config = dict(
    num_hidden_layers=18,
    hidden_act='swiglu',
    balance_bias=True,
    head_dim=64,
    rope_theta=10000.0,
    init_std_up=0.024,
    dataset='wikipedia_en',
)
Below are experts of layer 12 (counted from 0) of a mixture-of-experts language model. Rows are named gate (a neuron's input weights, with its number), up (a neuron's input weights, with its number), down (a neuron's output weights, with its number) and show model dimensions 0-223. Each number is 50 + 12 x the weight over its row's rms, rounded and kept within 0 to 99.
Before each expert's rows: "mostly gets" lists some tokens that are sent to it at least half of the time; "raises" lists some tokens whose logits its average output raises strongly, later layers aside. This comes from a sample of Wikipedia text that the model never trained on.

# expert 7
mostly gets: " 2", " 0", " 1", " 5", " 3", " 18"
raises: " |", "-", " (", "\n", " ", ","
gate18:49 76 62 48 64 40 31 51 39 84 51 45 60 42 73 68 70 69 40 64 36 46 55 60 56 35 46 59 44 41 42 36 47 44 56 61 29 56 56 33 66 70 53 55 45 48 76 46 71 39 63 54 26 44 62 44 50 34 52 44 26 61 48 61 39 35 22 59 61 33 54 59 27 62 68 50 54 29 34 44 38 28 65 65 47 24 65 58 36 48 60 36 56 51 30 43 33 33 57 49 50 41 65 47 61 28 41 57 37 22 48 55 47 66 42 55 37 59 45 44 56 44 45 56 63 54 62 39 49 44 44 51 60 49 38 63 57 42 43 52 75 64 52 65 24 44 68 63 49 28 59 49 58 46 33 54 56 36 62 65 61 34 50 46 50 51 56 27 45 39 52 53 31 34 56 56 52 60 57 65 46 55 56 51 36 56 53 44 39 34 48 61 57 58 56 46 65 39 53 64 43 56 28 36 64 55 39 44 73 45 56 60 56 65 49 48 42 56 51 49 71 47 38 50
up18:44 61 49 46 53 49 47 56 38 61 48 34 50 39 70 47 47 57 65 58 60 48 45 35 69 61 58 53 56 40 58 26 32 79 69 57 35 54 40 53 32 40 61 65 39 36 51 62 49 33 61 24 64 32 39 51 51 54 70 70 57 46 71 37 50 40 50 41 52 45 46 45 50 76 25 33 37 52 53 42 52 37 56 63 46 58 61 47 32 66 47 54 49 62 57 28 64 56 48 66 17 47 75 43 55 52 56 54 45 61 46 29 61 37 57 39 60 36 58 76 52 71 53 51 62 58 34 68 51 58 67 39 42 59 51 52 41 55 49 44 26 59 11 23 57 53 47 44 41 38 39 35 56 63 61 53 60 60 62 33 43 32 57 60 58 49 50 35 43 68 64 37 54 57 57 37 40 49 57 42 51 51 54 54 47 40 34 74 73 60 39 48 39 60 37 51 44 60 53 26 44 26 44 52 53 49 42 36 68 61 56 34 66 53 35 48 70 59 60 43 54 54 45 46
down18:45 37 37 35 59 60 62 56 39 63 55 48 44 47 57 47 43 27 77 39 47 62 46 42 52 54 69 48 52 42 41 53 37 55 52 64 51 47 51 37 61 51 43 43 48 40 42 49 40 45 71 48 50 74 30 27 60 51 61 62 68 61 34 37 52 54 54 51 57 47 53 51 20 50 64 60 54 59 48 39 77 47 34 52 67 47 35 30 36 72 69 65 50 45 29 50 58 57 63 48 28 41 49 48 52 47 52 62 44 56 39 52 50 34 56 30 65 56 49 60 57 53 41 42 22 42 51 34 38 61 45 44 47 47 34 40 48 24 45 52 62 48 44 38 40 56 31 46 34 83 37 62 39 56 52 51 59 77 56 57 65 53 63 43 51 38 55 66 42 29 57 89 68 62 68 54 48 55 50 47 43 69 38 38 54 25 47 64 61 56 55 47 38 66 59 41 54 38 66 63 52 51 38 37 36 45 73 44 52 27 58 48 65 71 76 40 33 50 62 49 57 51 34 44

# expert 2
mostly gets: " d", " f", " \"", " un", " h", " s"
raises: "in", "id", "ad"
gate4:40 60 57 55 43 40 58 64 57 53 52 53 50 40 41 36 25 61 42 33 67 38 19 63 37 47 46 43 35 35 49 49 34 39 40 58 49 59 54 56 73 28 35 59 40 42 58 48 65 55 58 64 44 48 52 61 48 59 56 56 49 40 69 41 61 42 49 39 42 63 61 74 57 58 72 42 55 56 69 50 50 41 36 51 41 39 29 51 53 42 46 50 41 54 41 48 62 61 27 48 45 29 35 58 73 31 68 47 64 66 38 32 41 40 46 22 47 49 47 39 51 59 61 37 51 29 46 54 52 45 63 67 48 35 55 47 35 66 35 69 52 50 62 76 50 24 46 68 58 52 47 60 49 45 33 39 45 64 56 47 32 39 47 43 33 38 66 44 60 43 48 48 40 54 43 51 72 65 60 60 73 65 53 47 41 54 47 58 80 65 30 61 48 47 63 49 45 48 59 45 36 46 52 56 28 59 86 67 34 37 66 69 60 36 39 45 47 60 29 38 54 56 46 72
up4:47 55 63 42 35 74 52 51 61 55 42 42 57 48 58 33 27 53 49 57 50 57 68 60 39 60 66 37 56 40 52 55 54 56 45 56 48 63 46 61 51 57 59 63 46 54 55 47 39 51 59 42 60 57 49 50 61 60 47 49 82 62 54 41 58 53 48 52 36 50 34 52 60 60 48 30 66 72 37 63 50 58 37 42 45 62 47 42 36 58 65 38 32 54 34 34 53 59 66 50 60 56 66 39 36 22 47 43 67 57 49 62 61 65 37 31 59 51 42 69 34 60 46 61 52 63 58 54 46 16 52 33 43 40 49 25 41 52 54 40 37 44 31 53 33 56 53 61 48 19 46 66 72 33 31 42 57 57 51 54 55 68 36 48 53 54 51 60 36 32 53 41 59 50 36 54 48 65 50 70 50 88 57 66 43 60 63 58 37 38 51 61 28 70 39 32 42 36 61 63 65 68 43 57 09 48 44 33 69 48 38 56 33 47 62 33 35 45 40 64 47 51 46 52
down4:30 43 42 48 56 58 71 52 76 43 40 57 50 50 37 64 74 66 58 52 55 51 50 39 51 40 49 60 32 35 43 61 57 69 67 65 73 55 56 60 48 50 54 35 32 44 48 52 62 49 39 63 51 54 51 40 57 37 44 34 65 23 47 51 40 69 34 53 37 30 57 76 28 28 56 58 66 27 36 36 56 49 58 30 53 34 42 52 51 79 61 57 62 51 41 53 65 64 48 45 41 33 52 57 42 49 42 54 62 48 43 60 35 34 38 62 55 52 62 44 70 49 46 65 50 20 52 51 51 35 43 61 33 51 62 66 51 50 40 39 63 53 45 56 32 54 63 45 53 54 54 34 66 51 33 58 41 31 34 46 76 48 59 71 61 47 91 39 51 40 39 38 55 47 43 33 47 48 58 29 59 35 42 50 23 59 65 38 47 33 53 54 62 41 48 60 49 59 71 60 60 74 48 58 42 44 33 56 47 64 53 52 52 61 39 42 42 44 38 56 45 68 57 38

# expert 4
mostly gets: "%", " 0", "′", " $", "_{", " km"
raises: ".", " in", ",", " and", " at", " with"
gate18:43 58 53 50 54 42 62 55 65 47 48 42 71 63 45 49 48 55 37 57 51 68 40 50 55 46 44 43 64 53 47 45 60 63 64 49 50 52 61 47 44 39 39 41 47 48 48 47 53 68 60 49 61 59 47 52 64 37 66 46 47 32 61 64 49 52 44 48 54 62 19 39 34 67 44 68 70 69 51 49 73 57 67 48 38 79 44 45 49 45 41 47 18 33 48 37 59 44 62 47 59 52 54 48 39 41 30 45 66 28 37 73 28 58 41 85 59 54 40 51 54 40 70 60 63 29 55 42 26 45 67 31 42 37 64 55 49 28 46 57 58 39 25 47 38 70 42 61 56 54 27 58 54 22 52 47 49 56 49 50 60 44 72 54 30 46 42 59 49 57 45 56 58 42 07 47 45 59 49 60 47 42 61 51 47 45 53 48 39 54 56 36 54 16 54 61 55 61 42 38 67 54 37 46 48 53 33 53 36 33 35 37 68 55 53 62 81 44 61 32 58 42 55 42
up18:66 70 73 49 61 20 49 51 43 51 35 65 56 60 45 55 47 42 44 63 70 35 48 49 52 52 49 64 64 43 35 29 34 42 36 63 51 44 59 26 52 50 49 38 58 59 50 35 52 46 51 60 41 57 58 50 60 60 55 44 68 23 49 53 55 40 42 30 58 45 56 61 57 48 40 78 42 50 43 36 62 69 63 51 35 44 56 48 77 64 54 37 42 49 54 61 51 66 54 71 58 47 69 27 67 66 49 60 42 68 30 32 29 41 54 55 40 48 57 34 62 45 40 55 56 56 59 18 50 51 58 53 37 47 50 68 54 34 53 42 77 41 60 41 55 30 53 27 48 36 60 43 63 57 37 24 69 39 42 33 47 57 44 56 35 66 53 58 62 40 53 36 56 41 49 44 49 27 53 21 34 70 35 43 38 50 71 50 51 49 72 48 48 48 42 55 64 65 48 47 49 43 48 60 41 40 34 59 54 51 49 66 69 44 65 64 73 49 62 28 52 61 44 66
down18:39 55 48 42 44 60 62 47 43 30 50 47 57 49 65 20 33 43 46 63 57 53 40 35 37 57 44 50 51 36 47 41 63 37 49 33 50 55 45 46 51 55 67 55 72 43 56 55 52 62 55 50 68 28 46 69 50 55 48 39 62 55 60 48 50 49 58 53 28 43 63 56 54 33 39 47 41 61 65 39 37 65 76 71 49 57 47 51 48 43 48 30 62 75 61 49 26 50 65 73 28 75 47 55 51 43 38 49 52 49 50 45 39 57 46 51 54 48 42 37 37 58 75 60 44 54 64 32 53 57 60 60 52 51 45 50 76 48 31 73 44 59 25 61 60 49 48 45 72 59 36 32 62 55 21 55 47 42 58 53 58 46 62 23 47 48 82 44 32 61 30 32 21 56 48 58 74 60 60 63 50 64 45 28 83 62 49 30 55 51 64 52 59 30 52 51 52 29 64 45 34 51 55 50 65 59 50 45 34 41 48 35 41 48 57 36 43 46 44 51 49 32 50 58

# expert 5
mostly gets: "ations", " station", " company", " mi", " service", " building"
raises: ",", " (", " and", " in", " to", "."
gate18:46 68 65 45 39 71 42 54 66 55 54 30 46 55 62 49 53 50 21 55 28 52 39 50 55 69 63 41 60 41 42 45 35 51 47 50 37 38 41 42 57 32 64 57 67 64 59 32 48 60 64 31 49 51 49 53 56 42 36 53 52 48 47 59 58 51 39 42 56 70 52 35 41 52 56 58 69 48 49 54 64 22 47 23 57 58 49 42 39 46 43 79 60 59 57 58 43 43 41 45 51 56 55 42 33 39 79 60 56 60 38 61 63 80 70 38 35 61 70 45 42 39 41 55 64 47 28 53 41 43 35 37 55 65 59 49 47 48 68 38 57 34 55 50 28 63 62 52 42 36 40 55 49 71 34 61 40 55 43 38 36 73 57 71 65 35 45 24 42 57 28 37 26 48 45 55 53 40 46 38 48 48 46 55 45 58 42 57 32 59 69 77 60 42 58 50 39 59 62 45 62 25 45 67 56 40 40 45 49 53 28 61 59 25 47 48 37 39 64 73 65 46 54 48
up18:52 31 45 47 52 57 40 43 50 52 57 64 39 65 33 62 68 16 70 56 57 64 57 45 46 52 55 44 33 54 37 35 47 38 38 55 34 59 34 44 38 51 40 58 63 56 33 54 40 42 65 31 42 58 32 53 64 55 45 32 28 57 71 49 49 52 42 49 67 41 65 44 55 41 40 59 39 48 39 52 36 66 39 32 66 44 59 45 56 62 67 58 42 35 58 59 63 26 51 49 52 52 60 62 62 58 50 68 46 56 59 44 51 59 53 53 28 40 53 39 74 36 39 69 58 54 46 38 60 60 63 43 50 43 50 35 21 46 61 31 27 73 61 57 62 57 63 63 49 44 42 45 56 44 62 67 35 59 47 45 63 45 45 56 40 56 56 47 29 43 65 47 34 24 43 80 46 86 52 76 49 62 48 49 46 53 43 37 46 50 58 58 46 48 49 36 49 38 50 58 61 47 45 35 79 84 54 58 54 34 56 42 49 53 50 62 56 57 71 24 33 57 39 35
down18:53 58 50 60 46 58 61 62 30 54 63 31 61 39 62 40 51 57 43 47 66 55 55 49 60 67 42 44 44 46 49 63 45 46 58 36 54 51 42 57 32 49 48 57 78 61 84 41 51 45 40 45 51 49 63 50 40 58 68 56 30 38 55 75 71 54 32 60 42 60 42 31 42 46 42 42 33 51 47 70 48 51 56 53 49 28 54 31 55 62 42 47 61 53 51 64 64 44 65 55 34 47 88 58 70 31 51 63 51 62 48 54 61 68 47 29 40 51 29 56 38 34 44 48 39 55 48 66 46 20 33 73 46 61 38 52 54 38 60 52 22 34 32 46 67 69 39 48 40 60 43 32 43 37 32 23 62 68 50 13 61 57 48 34 47 64 45 55 60 76 41 53 38 47 34 45 47 35 39 32 56 37 60 50 59 47 30 43 54 42 45 44 43 46 61 54 65 37 62 61 52 59 54 56 55 59 60 54 49 54 54 67 61 50 69 64 59 49 50 49 38 51 35 34

# expert 3
mostly gets: " United", " John", " University", " South", " North", " York"
raises: ",", "-", " and"
gate4:36 53 45 48 29 50 62 40 39 62 56 51 34 52 67 43 46 60 48 68 68 63 45 62 49 47 38 58 83 60 34 43 37 74 36 56 42 56 40 44 36 34 45 69 50 79 44 68 43 40 37 38 45 37 31 47 59 66 59 35 53 32 39 52 51 60 42 42 49 39 68 31 36 46 49 36 69 41 59 43 38 66 32 57 30 64 47 44 60 31 39 46 62 42 52 58 38 55 57 50 54 49 33 14 66 46 60 50 55 45 41 53 66 55 43 31 63 52 51 60 67 62 26 36 78 50 56 30 72 62 48 42 55 45 59 58 43 47 42 61 41 46 48 34 50 49 46 36 59 40 45 71 53 40 50 38 52 81 70 50 64 32 58 43 52 65 77 42 48 52 36 49 54 46 60 65 46 43 46 68 55 55 57 50 41 60 57 52 54 74 53 65 62 72 63 52 74 53 42 52 39 43 60 44 45 53 57 63 31 47 42 59 53 42 30 60 55 30 52 46 40 33 32 35
up4:65 50 66 54 65 79 61 58 49 49 47 55 51 39 59 23 51 72 35 53 58 43 52 59 44 35 58 21 49 42 41 50 49 57 67 20 32 33 35 50 73 44 51 62 62 42 55 58 39 57 31 48 35 23 53 81 54 62 45 39 61 42 69 51 39 57 57 54 70 57 34 35 38 37 44 61 59 56 59 38 46 46 54 51 44 61 57 54 47 50 57 61 46 65 48 39 44 63 42 62 34 81 50 48 51 75 45 72 48 67 40 37 35 44 32 47 49 55 41 55 25 63 76 31 42 45 48 38 63 30 40 49 55 52 53 35 50 48 41 48 31 22 59 30 20 49 53 48 53 45 57 56 42 48 74 47 55 37 72 45 45 59 41 36 41 56 34 63 65 25 47 54 48 38 52 53 38 47 46 57 68 55 76 46 49 56 46 38 63 68 47 55 44 58 44 60 43 58 63 53 47 68 35 50 55 66 64 28 64 50 48 54 42 59 55 39 43 48 43 60 45 60 57 49
down4:60 51 34 39 38 58 40 52 58 40 59 53 40 60 58 66 35 48 55 36 33 47 51 35 62 59 50 39 42 60 68 55 48 37 52 39 29 26 46 61 72 35 47 48 52 44 44 23 36 46 68 53 35 57 60 51 65 48 53 50 52 62 33 62 51 51 41 41 40 59 52 53 59 72 64 64 43 55 41 45 50 46 47 32 55 62 64 70 29 63 66 49 55 46 52 61 50 49 69 58 40 37 56 54 61 51 43 35 78 63 51 65 38 42 54 34 14 29 48 30 63 40 59 53 35 80 52 68 55 40 62 54 60 49 40 60 73 43 65 58 39 44 46 62 45 50 55 63 44 28 49 88 38 36 61 67 52 62 51 48 29 54 58 50 46 30 54 55 32 43 71 36 39 47 53 50 59 48 71 46 45 69 60 27 58 51 36 49 47 60 29 51 36 57 58 37 44 57 51 61 43 71 38 51 42 66 43 37 63 61 61 21 47 43 70 51 43 66 48 48 50 32 35 55

# expert 1
mostly gets: " up", " well", " used", " made", " back", " part"
raises: " to", " on", " in", " at", " of", " it"
gate4:53 49 68 37 32 23 49 63 73 55 64 40 68 47 49 49 34 42 31 40 37 39 59 31 42 44 54 61 37 55 48 30 44 57 31 63 48 60 59 61 53 55 35 62 68 47 48 31 53 52 48 45 43 56 42 41 47 44 42 45 41 32 50 51 65 39 43 62 42 49 28 54 58 71 49 50 45 48 34 58 66 44 41 46 36 23 64 43 39 49 33 29 53 53 56 31 24 44 50 43 37 58 29 39 52 58 41 40 40 51 59 77 61 59 36 60 65 43 49 41 70 54 06 54 44 43 51 30 63 45 64 35 48 44 40 64 64 44 36 45 65 76 59 53 57 32 46 41 48 29 56 60 65 60 61 43 58 36 61 43 64 56 75 49 68 57 41 30 76 50 55 45 58 66 42 49 46 47 55 65 45 56 59 65 56 87 50 61 61 48 45 53 44 44 52 45 48 68 58 54 47 54 45 35 49 46 33 57 45 50 67 62 53 63 55 57 56 23 49 57 38 54 62 30
up4:49 45 67 53 84 27 46 50 36 44 41 43 46 28 59 87 54 58 40 55 50 52 57 32 39 46 42 54 61 45 61 51 50 32 48 70 63 51 58 58 57 43 52 65 68 35 52 55 52 41 42 36 62 65 51 45 54 44 67 34 52 49 56 59 49 35 46 64 51 20 45 72 53 30 56 38 53 38 50 42 25 46 41 70 54 53 52 64 58 70 55 52 28 58 43 42 54 55 43 60 80 53 54 25 63 72 38 50 46 60 64 24 16 45 60 48 57 51 49 51 22 43 40 40 49 54 52 44 34 24 51 54 52 78 56 40 59 35 35 41 58 54 66 47 49 53 41 43 49 51 52 68 53 52 31 43 36 57 50 17 61 46 46 50 44 26 65 62 54 39 54 57 42 25 46 29 56 60 48 54 67 76 53 58 65 56 46 35 49 25 69 36 50 49 63 46 50 50 44 52 48 64 58 51 62 47 45 52 49 67 50 56 53 55 54 44 69 44 55 48 38 63 64 52
down4:53 25 44 45 47 57 54 45 49 31 45 42 51 45 44 69 42 50 59 49 69 34 50 65 44 61 32 44 49 40 49 61 59 33 51 57 41 24 51 56 54 34 35 54 29 39 57 48 43 42 43 55 49 31 64 45 40 58 59 37 53 42 57 51 44 42 48 65 52 49 63 44 37 44 59 55 42 60 58 53 49 35 61 68 23 77 31 52 50 45 50 48 38 28 39 45 49 40 70 42 55 66 46 48 51 64 68 76 47 48 67 50 59 64 62 45 58 28 55 48 47 48 65 72 29 73 43 41 30 55 47 38 53 65 55 65 59 50 62 45 78 64 42 61 47 36 66 75 28 18 32 43 52 49 54 58 57 73 34 32 39 20 36 25 50 57 55 70 50 50 69 56 34 50 44 40 47 46 48 34 54 56 46 31 36 53 66 39 44 60 54 51 44 59 61 51 64 54 68 71 61 36 50 41 61 59 64 53 74 44 50 43 67 42 47 79 56 67 49 42 50 44 49 52

# expert 6
mostly gets: "\n", "==", "===", " ==", " ===", "===="
raises: "-", "\n", " \"", " A", " The", " and"
gate18:43 42 42 61 49 56 40 47 59 64 46 42 72 68 52 58 43 65 46 34 45 57 77 45 63 47 52 53 65 56 31 42 43 31 57 60 59 37 38 58 36 44 50 45 53 73 52 78 53 37 47 67 50 40 75 49 60 43 54 32 60 47 35 35 27 49 55 72 51 57 44 38 53 55 47 25 62 62 40 41 25 26 69 49 57 46 51 47 40 34 51 51 56 45 45 61 49 40 82 27 35 35 69 66 51 48 53 63 44 40 50 42 44 65 67 57 53 52 48 37 37 57 41 71 75 65 49 58 48 54 49 46 42 67 61 60 51 40 65 54 39 42 43 69 31 38 58 36 63 69 55 43 70 56 40 49 48 35 43 56 71 34 51 52 50 43 51 33 59 48 70 56 33 51 43 23 44 46 57 34 49 54 41 42 37 47 53 38 61 48 56 59 30 54 64 46 46 67 34 70 44 45 68 27 37 40 68 47 29 58 47 66 48 52 54 41 46 77 49 50 70 41 28 42
up18:48 57 65 52 34 35 51 58 48 47 62 50 59 25 30 58 53 52 52 38 40 24 69 49 60 47 61 69 43 32 68 48 70 62 75 58 35 41 55 45 53 53 54 63 59 60 34 43 68 52 64 46 49 48 55 49 50 54 29 49 59 43 42 84 17 41 40 55 65 39 36 44 45 46 55 53 71 42 58 58 44 43 49 44 42 57 44 56 55 39 29 58 40 31 27 48 74 45 45 35 59 56 31 49 46 51 38 46 59 50 59 33 44 83 55 46 65 48 50 38 45 49 54 45 49 68 48 57 71 42 45 26 46 50 38 63 19 56 35 61 54 56 44 72 72 53 39 49 28 57 43 48 58 45 46 51 41 37 65 72 42 36 40 39 60 46 66 61 46 49 55 70 78 40 50 23 57 58 68 56 64 49 51 49 76 41 40 39 51 41 34 60 74 66 32 65 56 42 48 46 34 51 66 50 68 50 40 67 31 52 46 53 48 51 42 46 48 58 43 62 44 42 54 47
down18:46 49 56 43 50 45 36 56 36 76 61 47 74 61 66 35 58 20 54 52 26 77 45 42 51 52 20 39 20 57 31 37 58 33 51 44 43 47 46 50 65 66 58 52 67 31 37 54 67 65 46 35 38 57 39 32 58 23 55 62 61 51 49 48 41 49 53 55 33 57 39 72 38 46 64 38 27 41 52 52 37 37 44 30 47 46 59 41 45 54 58 42 33 41 42 46 45 59 36 32 51 44 47 57 55 70 52 47 56 58 58 72 39 49 28 52 66 41 30 48 45 59 54 47 41 53 66 54 60 37 69 57 45 38 64 56 50 77 57 57 58 55 53 43 53 36 61 42 48 54 40 40 40 46 65 64 51 62 63 38 55 54 24 58 55 57 43 70 46 56 90 72 45 33 54 54 55 43 50 44 38 47 54 42 60 67 58 71 46 54 47 47 59 45 58 63 51 38 50 52 58 59 47 64 44 61 76 60 69 67 36 34 66 53 34 50 53 48 43 23 43 49 51 41